Experts of a small language model: width 192, 473M tokens.
Below are experts of layer 3 (counted from 0) of a mixture-of-experts language model. Rows are named router (the router's row for the expert), up (a neuron's input weights, with its number), down (a neuron's output weights, with its number) and show model dimensions 48-95. Each number is 500 + 50 x the weight over its row's rms, rounded and kept within 0 to 999. Numbers have three digits each.
After each expert's rows: a language model's description of what the expert responds to. This comes from a sample of Wikipedia text that the model never trained on.

# expert 49
router:588491504465503465534516509385539501539529541504456457522448567434473456629474552508524494502582449613452515497513498428530470549437503550545414
up0:528454483528482542432471584454405497413581477476486531494581488512529448458589503551461491515526494639390491478503427564411564529480450555385552
down0:517450536514505562476527545533539559429516481470493505587583460581479399488544482367490521505505489540444432545495503519508526522543448471416601
up1:440480543518458499503417459542562564568480464485559400456473500512522542498468552461398516593518494503408620534533445458442549460555507541452479
down1:519408513515438482556541473537564468575578527444476469579586536515681505498564483578464574453444499591489506423590567569481433432476491492434512
up2:646527440468505494535460555348571419554534484567463612487526548533491486484508458561524532523593479543543577495444505487465519494451525492461604
down2:550460521509383497503487431569445505470400477531595527497471525586506565515541554580483537550512565492491514518575571526436475560522509563490484
up3:540570531539416493468433566590531512500476487588553416412529567495421499510496504368522458542526549480610459466444437480401421477578489522494432
down3:513501474482565453528469519481512486497491436568522507425533588590549542475563527551577480487458419489395554449475556609531495622523502515571403
up4:521491559404435536576499480445504478540480404417587456621415537438443454505577496480486494464454549512457543471529490493555474489500438524437497
down4:480513529571535488538514443561486478498509525526525457523576513483409434447545458496515459522436434497496445468450441383361436394455552507475582
up5:505560464403564513487531482509493500600450470529385541534629534551475460520624443467492424443476417481416429565525482431511468467549479450530536
down5:578548516533445464463518517459539483502432491510589538519387473490535493515465513450464405522507518539463507532574421512524499521542493449522459
up6:519568562539587477626577518499526526471558552461487497494558529488577453578575498462485409546364526480463531460485537507506514534464465509649507
down6:509538572418561500612596505489495426479465456463545505414579540432478430520497541495557498512475482586493577438503536520469505551424592573423495
up7:561506541476528506539522559551531501569610505438452506510611533564479547524502528570472525419558541477475517554543458464524397476497479514510526
down7:430509488475539401437496547547509518467464424541514479452527535539524478444487527469491537531490524410461566612669479498498519447524528384469455
up8:594503554497526515474483588459479561507594535552520553423492450479481516563494467499472459501555394471509433422496545581497488510550466513444482
down8:467547581378523539465458521483514463536508465561466456485453561496381545497514534512529475550533488511535519483451474458443448498470479570556488
up9:499507559427461533534595567511528421544360495471500449524520489500426462564597562550540410522513502473450439483459540442464479462400512509560478
down9:489512450440527400519532440415464503515569478457460445499509495447465523456430412546455489447574490468430557598535497510498461506541467486589489
up10:492462447405425515522569552595578564543446574546415501492383460517445468417426416508532444436474566390449473444569535505502433581462465553467495
down10:500494499536609537511532408557562440553533476533515525525501442456527494514499466497403544480438459411508384435522637503519550527448517468488525
up11:551531548454547443544540456503534382473448552402453388451501501526501416514523462540465552550496440508421489487508522411403395539411634585555576
down11:538565473438556517551397436453498523662496446529411469507456539451517530546454484497542598474502506527530499496459593451497449491516510518419477
up12:549457545473557491560463541466524485486415536531454557448387533570509542506471528396450477548447458545497403450541560456554526526445476583475495
down12:415517494512529464513617499523491600434517577543373502487527459538497479488573530545563463482480555479470462476534498547427481482510403510489521
up13:420541448549530524518462531495449474599515545559462467511539550553556477462513511393521420414483402457488522572477532561491578518509479597529564
down13:404457528450586597396501497582442531462520480537468445534530548426447610512461464521378537548580556460561499526496453588424434514555531449545456
up14:472448510609546566530418527553528596472468479544530500502541493415485505522506455451595511558537487480511564505518503455545442530482505534467507
down14:508525458457466531475430524482548497486503529414480537529445470540444481488446598515473507538465482482461420550484520660528524431400466497531504
Table and taxobox fields. Pieces after colons or pipes in taxoboxes, election and stats tables, such as Order: Diptera, Clade: Spermatophytes, | Popular vote.

# expert 9
router:529522451473485518523550593443452480469512370521516436467421484474493498550488422449511400575543473473446507525418395440524481527513454536475462
up0:453544445461485554455466343582493428516443457543432422526581483476525457418559517536515458436533503537520547537494442474489494525462529437596442
down0:443565648491385527505501483569474536474474525599543308565533527510559492481401522500494520464460501471567526557505473523489496503541446508500403
up1:544536545495439544377502510540544436485561510463525495597414569547520526548510495483518472516591535471489453440409498507459546519385500559419539
down1:451487515577352427523525447380471550524484541484485470448494509553510452375533533405459541510474546468474478507515536578504456468483537435519468
up2:497457473546482514474439536511483494554489457534472412587477401533610443421563519474514498501526485514491491479436448454455574431551459472423521
down2:426531475469456517521433481500587577474460451458435435524505531545587487471464559470504445485513489592425482490475560580532476499584447417546574
up3:509588456450635385473510463570464424508451566536510452515471488510571468504494532475491493572454425412531527510429417392434459478538416525526389
down3:458443510541443438464526396487509550542550550439491357456458567450508455405479430472459483493533481463474538525506457459536416550532489486511605
up4:536458501410468490504545451510452509451481499532398451477394489547509483541500358503556460494445509456533489531490401439582453550465492543496535
down4:521478520601459472511592476480540535478518554499514526449509590429461506468430535527485532528511532535596469535476515433532560530497451553449408
up5:563497480465473426582593477491526523465482483532517486471458497493373492512548497531460489497474376501525476577504365529503439455456572610518463
down5:560578477469494458550427530487501500441485464537505512499514410438535445485526506455530538521515517488480551462577516438588486542538524504472594
up6:503470562521441547513415488490512489502510519525468481553527532505430431537474416628533469489516642586507482529561459486563442500608482562415433
down6:584432569422517579542526478524500528542471498527499512508473465552477481513521461510485612487476415529371427621394533519540480498434535419489451
up7:527563595557489518513503411550504502449536502502543513502467487504535511512455485461514544484543520515528513476571592513482441524420503556489480
down7:524630477468497490483508473587452555519496471468418558422481516568661487534434488384530525615549471400513554535504529562570529429539523524457601
up8:469516382440519515507433520504513464500535435546475514526450572449523470518484489454481468435498572484530483493468564440504498410591432488461613
down8:544475417478492537552508588573496435519526490455467512548423457485471473667487529472488507447446489492469530364440515465528481382507525549488453
up9:509625515634492492493547436425481447364564598434534518599490531514523505537437502511420553492465469500483506589610475512418471507530526543437409
down9:487527477628548436520494557436544455446523596442461509426460401393438455523518489544405469559502662348538515493429600448490511485450465508539493
up10:515468531492502542536499564492492426566476549538475496543469540550494524466514491433532512553418471554576445421441501499477516446450511466489391
down10:523515517473501553562468546572481482540498416499424553519510437551496637512528563475544473403500555471543495491465482495471424391463483414475521
up11:445528470495488510465588581454483374494512532450524549422490478514487472471572432435443549492490484471564551521567517484422443497387441533348486
down11:593431565535562496469574512505570546491535563490575473467501591483460418577507589458456527432552515497453547452483542497514537562482571522510526
up12:456506493457490536458505557505502500454451503506562509470464468523501518496396542606533437487561513543495572508640425501543441519528507521524456
down12:505515536524459432446464463583549460436474655618509558523511405395476538420526550524475546496481472542523509447454516546529510450524443491341496
up13:599517493426519520418520490429478466475476500485398451550550533516535527461546537480527478520464471527540457417534508483537496476502529511524487
down13:455415544517493585473446498417431489517525436432531549370525512526532385553505447412446471481398551536496513534475512452438534595523481429362514
up14:568465611386521468564409549444458551570579525543475490527490450482487519559450426396548538447427439574499455559498486406575455455479565432481527
down14:432526487522428550571489517491515553461504537481609541533408515510561545488482413487517474454553500459580426611569491433469572523464507453483437
Counts and quantifiers. Number words and quantifiers before a counted noun, such as had two children, several, many, some, no, most.

# expert 37
router:473543397508538549594468434520535391456559556408534422522418487390481499554472645492493446495565453522389531475470452471538464534479481551488404
up0:596610530458540470567471457476472474507505501488508437566391467594615527530420447451522515561499504458464500517443470485490568427446595634511395
down0:509516419528472427523510582492437478546515462485502490523560492537423495607529367502497488536566567597607597478599431488457534535539437549511443
up1:480535492459496541552458561485514478504570419550491584436545571552477420471534503483409461538496467603381461449462486481549416464490459535435477
down1:533422507562421471524474488534478398543425537533563436505465447488502496553598481514517542481495509474513549488527582484423571484412532421514477
up2:587454516421481496542473502540466496455539547417592496479546503564440525552528436528520469483553416327552449523405358562481405416553499457430480
down2:433531541522570446540468534489565471551482594537586565444437463475449408446436545579526496403541513552504528389509503502540545533526459542554400
up3:494488574511521466546456494462510423590490476416561582507421422509505467542529521463527467582564430486487497376440454455476562542507467543392532
down3:399564475508376503495450498502487554520532495451468514510499451510489524537440597478472562546528557648472507509456510451490533477531447530522528
up4:426477503525504464576664471436508436533482516585571478544597553470461537452482457571529430469513486373498478539525475524559506514580494556498490
down4:520608388562409508583523454476545519529508584432483546582528503504475501424541512535445529433468527499480432469473422512430558488477466510519558
up5:508542456525491412543450466527532496426444457500498389411565429407458548533549581510433494480567485459432598458495478521570569577554444492496497
down5:503545485500412463477447514519521557558544486502613525414526545495464517531532509476520488458537476494508418520540450470534464424604476552437523
up6:528515528408539538483629447507457476561581506533525542558521539560498618472472557488492536460614474493494567475523500473474486529466494459457651
down6:533504478488428448562490433380439471587592507508464527534470490445504579507454443496562477547482429486601492498433534516562445576455529548536540
up7:442565535562423581519445571447436439475463527565482510430524436530524546494551510459529506371557482367558491476513481398538489533421429572566485
down7:537453480558520522534539455568484426552574530593567486507452443583496544520475542549575541447479528544456509581464523489480523564516408476409433
up8:631606531502538536529481457453415542435447500514507418537434519489511492496517565525476476533619581503486583570514556473587423482545476482554486
down8:466493518460423445506516468555604480505427406688488558441482486550499523550483528402510495386517507533443389481438542523454533500514438495457526
up9:484526558488525540479468427588456520506463440422485567485462528499479472619467500564525456463472485455463496431415528544465474529535471425502454
down9:505493533542559498432440438453543524499568456484384471384511592451504500521494500526426512534522513530563385391526528515524493514469496506559506
up10:493570462488441537540539501359440420526538498502518492495398491430369584499518581515503462558448429490536471474435453582479494429550527514418464
down10:473503479492482449458548455596536515544468544450483523552541492586538539576526509470463489477459516502460504495588577633512606490540454516549484
up11:461480441544554528513546431514578567546504526492504423515560497532509470492418424438524465532476511503442544503561460437493517406447510545410526
down11:571448479521382422453441538437432484501547483512561543523505477487444421491446508478457523416530418489552420460454526505516555508455493536506395
up12:477531465546488514496435380524523420477542586563530400564551469420558507498488519477493585555443489448536550573632463550489461490516536445504498
down12:496485505457524393530411467539458503603540557464608464527444572424411479449504490521402477572560555423502453442463547501467485451430490531528578
up13:386477419503546559470534540400476426444462546597468493494481514532464472486450445446532603472505483498342521457506532489541498522559575521507432
down13:630371468525592479420514566440518519566477429536521554584539543531478513475444528550572503438492514416526555495501460503552463636443438444496562
up14:536432515491524558534479427477477519473561435389546429512417456561575486510499464519509518418519493474487540480458472570539464549509415473512428
down14:459488459456444479482403422513542587543647480500560411504567515454477509593524482507512433451641511541535480472454484514536523402539466543596465
Opening parentheses. Opening brackets before numbers and conversions or birth details, such as in ( in heights, (born, (aged, and weather-table values.

# expert 0
router:539590374427530511478509477503566467456465463498529497554509499455602629591503560431550472503518440521472548546471473487493497648568534511510469
up0:526495475490491556524500468529531408440502528474540480516608489405515437547358474560390557563430539534535514558587468478510480504530416407472532
down0:529525472516494567571498501417530519531535489507582515485486483569457461516593523488594547425570501545556505458434483402549496499547483480496547
up1:489418469381481523564496484527400478509469471555510540474448450584533467567517490501586478596489461523444522490553517594565570556587426458402485
down1:482500468598514506541543497552564517521462493439493437530575543424440540530495400510462509539498603440542566472431490401463407460344521550471374
up2:468587582589425538511529503570451480546523535423486535449451522471529449475546475521480528564523512507556488496525508466499515453448556546513441
down2:523505446477452559451592412478481524525405598523633495398510523511513583492485552529572543520410421508483509536556555535562555524518524463500467
up3:540433560498510528552514553446530526501391473446469572482458539456466513506562531509544491509507368491618534498387533459508530526550551396508461
down3:474432525486487533513532626493460506398511404545584524532535542399534418482517517449500499520536534657503490516549507497443538537591449500475539
up4:593491536370452514507532543533537499449466456602446458550442451459470501586510528437437502612515554547475544574498384624474552423500499509541466
down4:430448524481552453483560564517431525505557473651677469546522511546496491466505496548524506568514447502481429426488554500595575491500487372447481
up5:474466481619520462517475426537500599478542477556455524563494460512505565418503514422461482508544475476477563525436481551521458456543577437442362
down5:548562518414521478413574585609428466539548558492528502531571463552526500399492520515506549572514530566494530490481492500513429469499473481311597
up6:487431580541495435493495460540421430509596520387505461488470479443530515493499438473556515449433451464490559479538502526482378517544420479541527
down6:522549511549499607418488411406532482467563556437513493478544441477460536361519574589392490526535542474508523465541514447461493465496482514532523
up7:442567476508452547528441502515502466443439623379514530468476478511494560486557506399513503550547510543484510488532439595569511493391483504427495
down7:504495453473491505468445639492528544602513575471470548478554455580542497547453553552496484451542449559487541507463614446456549450455510541500489
up8:565468573535499490393486549546502593504422539465487535465508498501460547537440463469513442555591422511553450526485402487507528503499453490533581
down8:380382479487571498492524471483454524498533508518465434536445425429552480450542430567481447409599549513516494483405597443535490587544477462452464
up9:530504519486474494539590421473551499437493545534498428438422464569586446502507582434439512545486472516520510486504463522551463537468517589542425
down9:550522482513542526532411505507448447629438515561453574540398489404558535523457526493481495474481457549413493526439435603528435561517420454519602
up10:515531446538523498481451455514462492503504504385546566518399510427554577487546569494488430497505545457535488597417458467606517513571528541611547
down10:525446425537460526516502533578515442432486524494468497400561559574575488441516442416566533516581541488523545541425478551404488525485405399526592
up11:575443486558368585603513475373474604419518487453422491494529551461546468533448566520608503495521537493455570459571385497480508492625487526518465
down11:500485500581587482550543483530491496451448480562488566488551456550567437561570497557407484383500476415561481511524532479454551611439505480518477
up12:559427525491463521514491607496513539536524519481518457549435438540491517542563452523549446428528520451430486574470463488479471580443475550460441
down12:407415542515443479568495464535433438492349539512474433531503514575470472479573607469463509467486475558462484425492472487553481491510436482484516
up13:437467493448529449578457456462484467436486486452565533510589498498541466511495537485487411453528493481563518476360425501549460527473427535553391
down13:553476506427573523525488454571491435467482461522494530475498581459512453518482431552456445512486493478471459562529512520532506509490461441527608
up14:496651528482460541557524502460466420462455519486393488539535460494433613522559498464365494516528436508579488543534470521521510533581459553451533
down14:581519502433450448438495460598387583488486480544564563465412469517479450466486438440521528500488441482474467459540502458446612419558514443535479
English personal and place names. English first names and the endings of English place and surname pieces, such as John, William, -ford, -ley, -ington, -ton.

# expert 14
router:501557418462538524477554591462535535413525473410511516526399513430532495524460549388537434512498472545546488539449498537500479525524586647500500
up0:457523481547560584466472612482539560565553518436575531550589516569546529385465504527534509541464487551515537576628532414413505518514485452421565
down0:533463461448486427490587535496534532457413537435517563349542492526552527482493376438602453583437477510488432548488472407454488459551431503516463
up1:467481544457456461428495476475521588504562468452532511516570479476494531463544432464528494462431436491556558554462465495551528597465590485483452
down1:432401588480492454519470481500530483501489452542531505483417528447504546451419426515557429446552427524466408487450433614504481501614631536490400
up2:476454486549509493615486488559559554433533521476556442507485415472494533493537495467449549488481524559531551436564534538530475439425434476516504
down2:482510457610543497511559406555524563525451430491527492534607625474438535484398573575475455486479523482538581557560566479484500494540453450575520
up3:497565563505493524545508544568494521437550551415515425472519444467561557582457531444403421552511637459449547516420505485475466449504530450509436
down3:471458573488543521542550528567441518483467534400459531607510516552453598469464540507481463423438569499430580517426541572450559413441511493439510
up4:528461480462474457503566520459497547516516541482526613540519416545501511475575601460491518536458440496562441538523537392494551594439433431463546
down4:497368554562479482558549498481460493461469472535477437549558533481573454464515514574563573498532598525515504455509484596523439451479445488554486
up5:438578391508471458455496564474515482549499488506567509531495436458484464552482516483447487446539516493456457463526552444534572567501433537520503
down5:525520483511484514531486437413476577394396577510545499502511475445491519507421479438453578458583535490490505630547484455441434513480514524512570
up6:557474488480432548525503545471486542482521498530444511570575511486586533490633483452505486473511513451501473459438533414511444481457494531430481
down6:483484451425453539562451529562505560549561440492545430459533543540462444523506525474556495501568470439474544506524485488467531525434467498436568
up7:492494425498433534481508416506509435527522438525423514491463625498507522486560458519556442530498545503395499486456630502400486516488551475484499
down7:540614505512557511484433422507452516453459446557476443490442398501530448542523527453579470484455461573527532477600476517380525512543508449516539
up8:542483491520458467441490493497510409431449591533497446545532526553431452541555395407581472446395532592528532520581490527500469505538495479529524
down8:471566524505446484557500539566469463488548630417545487497450500514535398445475472492559416438534496508609442483495439466505542523430573512450388
up9:427542500567457518622472477457430521507555445564460468545512520563449508459495507563500457468421459509551456561493615485445479543486470458513505
down9:581466413510401501620452545493472563442510420476463488399475563462445566463515507559520454559489577501481496496514534579442528569532602559541452
up10:480501580498501422470453575446511478469564565621532477566559562434535494478470480509535496466512442440505505546573509524555500479459446441450529
down10:455559486513550462478561536557526566527459518533436552582537597468519478488438527459482493485470486574471487524470436552564579518484467550491484
up11:540550515435541526445440388403416582447565474474428476525544501539454462490511384511409415482523532517542564538503433589524559486520550516553556
down11:520520432544488571474544613571491484508475473456501466529494465426498532500548610434535548504533536555550531452481538539571466533415498421548545
up12:461480509516595558502472581583423507465530524477536482543374500543516599440518505458482475534484524505536480511405533626491478445442513457429581
down12:533484509538507453457494522479448537531511462468453559432445536518448508467432541472485542506437549624556576449541543520484514568476597564440545
up13:497538544472474525528604507538485511526469504533518407470453518620499516455465499473425472514530542550459484499528431450467502506466491575581524
down13:560528517528486584427421429527575467527387530497517619469483455517487485510572497525462433564530570587496520462515516473593515507518513481493518
up14:502510438502419551438482535658521461519493435501512488474469451481576586373474611489462550470493521507470495473417418440470553412528610529484440
down14:441456452481488460458574534550591452552465488577560441486489478526629538494506558537496506452415507483418508406413486490561516453469479431474413
Copula and auxiliary verbs. Forms of be and similar linking verbs after a subject or comma, such as was, is, were, been, became, has been.

# expert 21
router:560482552510479526482602548462480501499572546496467476485380500517451582522512525491521457523578455567425544597511469444576458569470443643532529
up0:474505424463445461478491428510472511547592547494505503514615520507489471580491554475494396454484493483530501461507416496625486481508478522519484
down0:423499495518478435536510458444536508500449473540527647491503417530523435481511549461552563527548453577452553531498443395513494472509570520578464
up1:578441494493527472548492551538588501432494524428476547487461539488490389531494494469448522485453478487405520441480412430519503445551523484523469
down1:587418557607535485561493491469493551434515574475556510463509529524511463542465494566485579461479466443491519502527510503440606467453555452465447
up2:567435444464529491564481450503473443426451575471458510418506484523433449440568549447470470508456609492430411494509481522567469551517491612507489
down2:471427517523493430461496468549466482446440471575511571657538640548513515470472445523511491535585505567481391506568498478501485550503521544470465
up3:447457464523604453485528466519431487526463517442477515485471419474402533567489560495525558487539504516524431537563527446519501477576582503499547
down3:521597479454481424526456528445548563481429416514417464502489484572480486438520510430434467499472489507554509540552616521476476578574554560489459
up4:619508508445478499440561566609560417488504507533515499451448459472494577601530500486515397475488597542516552510458598597521416471486473553498577
down4:506486592489464463558465457517490539461482491497491469457518507556491530476510492491462441443504459524569404441585506458451540431563443461510437
up5:517546552622549536503479491596460485514536573439596492522434412485541523499582518504544424614565548469617491503528493470577470543495438447481516
down5:477543525402561437579551498500477522423554537509426525484478431570523506518568573627505426548483493506492440583546585476535535468496400592561459
up6:491509547489527480571564415509519534512532531408463493460453594469459468434638522446589458498499550484412541519487472487531532506490491502511485
down6:377533445567458519467533458522536483502533497428485614498403521536546571521497509556472533438461472475414460517494514503642561491566494584521446
up7:531501537535530484401475518495539536505526561521474433487569553579465589464546408504514562456505533485473601539483457461508498494443448569571590
down7:508478471530551536470509433390508498562527528507541505570482536510452447509582432519529453520537473507483501420474458522530477545530555456631459
up8:533449534582480539416535541513531434441499465478486483520462512450541519383530457490546463494474436591519373496548436440494432474541530557517554
down8:555425418548473505548420554405490455409509555386396508544501500494606433465471448458490538533537518539568549568513558512442535518524465547603472
up9:608628506490512581485484499538493556492525576345521530605481501521490505501510497559589502485432420475498523492544520489528487521530433475477421
down9:522579381431486537512537396475496471436498406495520437443448566514529500517424533525539499434483600462517511471484510509449513471523531463459506
up10:570462571513522539486479467403445493451426397441531516447486504542516527480482572454496451520474544571534430449538521465532458519546466555473512
down10:555379480486525484502456484527478459494514537516446345511506568490657438476498546463459494453505523483549498484443557530503382454573487422569516
up11:505541552444626510459465564418484519613421507488593452443424554533519466448429569426437447506448489514542536510604550488591458498479571561525540
down11:543411450412503522559517468550428493456497495570451549438563567462600444450467519470537587502568423580533538506514465424502448491492472527516420
up12:498504550477522479503557529519480552523601528549546435537426479531389473575547559485441506585457545445504538535537560564513419500483645480545598
down12:476606429506546497418495515496484459572488512497490482517539479570478504428403476540513487525477559539517527483528472458490493456422387450481563
up13:532493525506610544427580472440492463493383590481534409509478535502434513513499646530534555568538590531466453451509450480455526503590442596466565
down13:483486500569607498571509500470496474586440583491463564510455462526526429549550461522563443466544558558446482483553475460460574487430513626465532
up14:502521495527474508499472582513584567490479559457532462574449469538652550510544436497589444530576455455442544590554539616491522483425478452603484
down14:551534457489475469535459476603500542518456553498532511368513416484399449488462467500550526445396607512525477547466484530463433456533445493483532
Demographic and statistical numbers. Digits and category words in census percentages and climate tables, such as 0.03% Pacific Islander, % of the population, income.

# expert 55
router:533483497415529483493549511464545525523609471460532455509556505503588559562467472431544453539562447586496489572491476439451434569473513520462507
up0:535607471423486444546500568481441480638596499524569556482497440508489448508507576506513521545467498447474480536470522454577555476447483498499424
down0:423554502449517521471492473566479619454417549498413472528445545503418569497467528520526575544500437494435494453538490489487478493558542543425553
up1:426473542499562547548582489524429472499450485526540493529611542493553442555504545469495500430484507413548387486433445596444590441518492504504519
down1:435608470548481499444510491511526478451524443423502485483500547464569495577411423469446508453462525521529501524504556469430505490460411442581425
up2:487583456526523500405493488485596464543494439523498389440485472496534548374516492566500518644494545494421480508471392451474496485504583487499486
down2:436481472538397571550526592566503474499520468430515453631505525403469505467506510509513539410526452492544495543642489490445504593551483544509483
up3:451467439526534483498539537487547587432432529523560464508513508488560468557526498516524454464566477538537517590475460508534480534504583524469406
down3:461466557467525547408561444491460499535400492581462546482442512479461482472497553483480470503498481528545550560477468479539490513474411493496498
up4:538473432560521498459516560483479507470535491526403523465528496451478525507455478487497477582442505450544490453497483512429558480505523588459471
down4:604503467525410498507505573493551451504569438406561582501591444584434536485556461467568537467525503513481496596430425542426523497539533453551502
up5:429484569420403547558529571448498489460562540505440561454501435476587452500522512561507475477495553436461392517505427447527523504528484508542507
down5:542510486583619488515489519546489433515480417518545531474480450584453467480492495508496416475518473593503512478554482640556510495465490379464545
up6:442556487490529528555504517439574484397467510532448551487462454465561512476545576512595484463546483589508430515428395482491583597553455551510505
down6:489494498491451473558474538562548635536511521468494437470421550513534563452456543482457447484547511440381480427500531534460460546392558517513541
up7:536455545532484437587543576541490531542485605556505494536534553505488443518430446492459485528493566355471438603418462545531502505627530488447436
down7:511472432520519542522508466485606456457550505446449510449471433443473470529473477541466445502448493485464459487504505529472498484512545402545513
up8:503525552367544475519506621479545525484433494462472466560427504430410462532451526538465601558475491475496511512504516498569527519419490510513503
down8:495449471567514576445489511493564513565504555563462487474490533503552468489469442557504554506474525582488524535453554591489506556510581524504475
up9:536456565504495596418543529525610427496514495454592488440557572494444489565536474479430423638548517604514413463497390531446502473505554635483474
down9:494522525479433512520477551537564495459574542513511667389654431437473547520524526526419506450513501572544548456483577417531478573536566620617527
up10:535471512588461470563506473495459511557496382531540508528503510483419502476453526507448546449572475542413530366561506491518480522429474446540422
down10:573449556526514524558526516451505463548545386521579521507474471398483512474517503547433492516507546602486483452522504516470475412463561557487552
up11:569418415478522527449443487582531550543387497500473553438517487525527530480461508499540475624459435492458494547484414489524518476458529439496437
down11:488548565599490413537428473469465468499578496526481420442577490450561573420513535524453473533419516575501505500558494412519512421497451615452504
up12:607512482508475479468521524553473435502487516549543512439462479545427539484601543487505540518558474513467471482503540533465462428504470524539462
down12:512494538523555491463430469475521637583473537539484530533504520568496446493476566574445502508578462446500469445573477557513494478493521426491587
up13:510483512465532493493508538564555571583480546524483431503544650508500479521517647481389451452510519455600583419470461522547425495563486511501473
down13:476613519550539492524413430523438406533560458517541535601506490459489515462572461445489588450489436572485463543582494475456451450498461487524469
up14:462522510525488526538629508623493487427462459472514498586511492606486471479448350491565505543532442526480490489442530488491495443495552510467506
down14:553526453537459402526503540516477558603458584551510487570458508523642488522576533488483548492438498498491554466573472483476458477453457397454613
Small numbers. Standalone one- or two-digit numbers in tables, stats, coordinates and dates, such as Season 6, 16°, 12 carries, 23 October.

# expert 60
router:522509505496539654486469460453554424496534467459501493490410519458476479577506527489571435486603386573483522574501430437554437605544495508477501
up0:502473534556444546495458536444518418498491353449483525418402476482524420498517511592518509563493569523608441570530385486486382542529525479476411
down0:407524452605410563472517473481522502519487556485543462537540463530477566529560579521488489498455470466593487475446536541530544465430555465599514
up1:496487556459564477626508551537529497456423559535590525500530448510446416468458498504466559555454456647422604503466594400478512503437441540373530
down1:475403584541511476472505544445462441544465544514539485483501574476559481550560585515490488488477495447479494476551457573564496563482508522506536
up2:500508463586529523529539511465437517508535547437519499451532429563488588515484485458544537468504573480508469471483566444551436525607487501523394
down2:560489468430476542501549436498623513477536580519600566484533512432455507504524572477467460441457535423458543487539457430457497493462595465545384
up3:497453429492568521549521508491453554491480476509428538498473546507470593496463592534548558517508571506504509432474509469527492432471465557517509
down3:544575521478408429507442502586497504480514485526535474427513538445430457504517513508449364545558508504542459522522510536446594487408533544531416
up4:458459518518534594599533538539399496572553478501438512442588489492544467480505533474464502509482516475367496441457469524524570418576509459554501
down4:531475453455508496518548566445446551560475491548479394398426452571440442537534492554495673373448501521503428550492453502498535496579442540572461
up5:538511532433494451535503575487544497578460485538488473587493564508475519494517530531519560506501536567437503549500496452465474566468505488501603
down5:540488460514406523506485380510495533559449448507519408505492493510565471515615515556510492549463496418506625497458466479639516461511437489467530
up6:405477450564475474465465434515509497498548573503467494473452575529491522586550513509459519511591436555417537483478497424638554562509483590492474
down6:539491505509512480467460619515426531529512513495462452519455606532496489503539554530457486504518498451690569417473522471479468432491454542552573
up7:421597463543485609481477559358526555583569573569397389539605518523514483459583474471521522456472444516552557479521558435596567347453451493496439
down7:511415510505464509508451571423543473521492465525549506548539489560533493546502558542538403534505543430466616547402545582602562588415543488540475
up8:508499450502597530535532460442516559462497529486523456442465577471475512484585518445531466580577451543496411424551568461541485497533504537532469
down8:502492483529534559454412505546581508428517543427560513454461530416468447482413420525402468419480537467571401542521516522474566528498368536442531
up9:581637581479442570584539563510485555488441507498566379474528526545478430496523397466436457499434512517589453514550472442521493511525507460446514
down9:497533489468529576525610442529481484495436529466531513491500517457456401501424511469483567444547518503531475545548521610468541426491331509465528
up10:492479507492421503521537474499633512503493489442506417517545537409466475495573490467481508560455513488510512484470524454502470523480484450563484
down10:481542546415464490513505434487420565512487472562506512476483571584651490503533443530472490425499524437438468527502532531557487533533533573469528
up11:551500512497518548530531456496568509514401560433530554478503458513517503527563563482533462528468589530449451523476463543515530542436505564399457
down11:474593439477456495553464479533588511553452530402583517438514499492482512510488446597574447494503495476558579410557554508507428454564549579477570
up12:528480532493460549451476493504439432428331472564554515491434563530566432424437611464529465423551465526449563446471477482493513515525520474477434
down12:504421435470467537578483540480457511532546536499529603419511456502478504413448474465485483426594542491363507428419429442473501498560446488576501
up13:536564510530490478467474431460424557478500433501558478511465553508501503600557370414512467423490527499570546541476420398509540518558454447477520
down13:492562480496519497485409481428493526482477415480554471449628575505502550474550443475444441532525410553424489490449447394516481483434472517470425
up14:547515484566386435435441595461502521462422464526476606470540489553449575480494522615437462506595523405437516566407494580448490537497524591450539
down14:483605653520445502476563443446490468551510480493518502445556480525488558477548562457511424514464583443438564509474468455568424519522535521532482
Parentheses and table separators. Opening parentheses and pipe or colon separators before numbers in tables and citations, as in −4.5 (23.9), Reese | 104.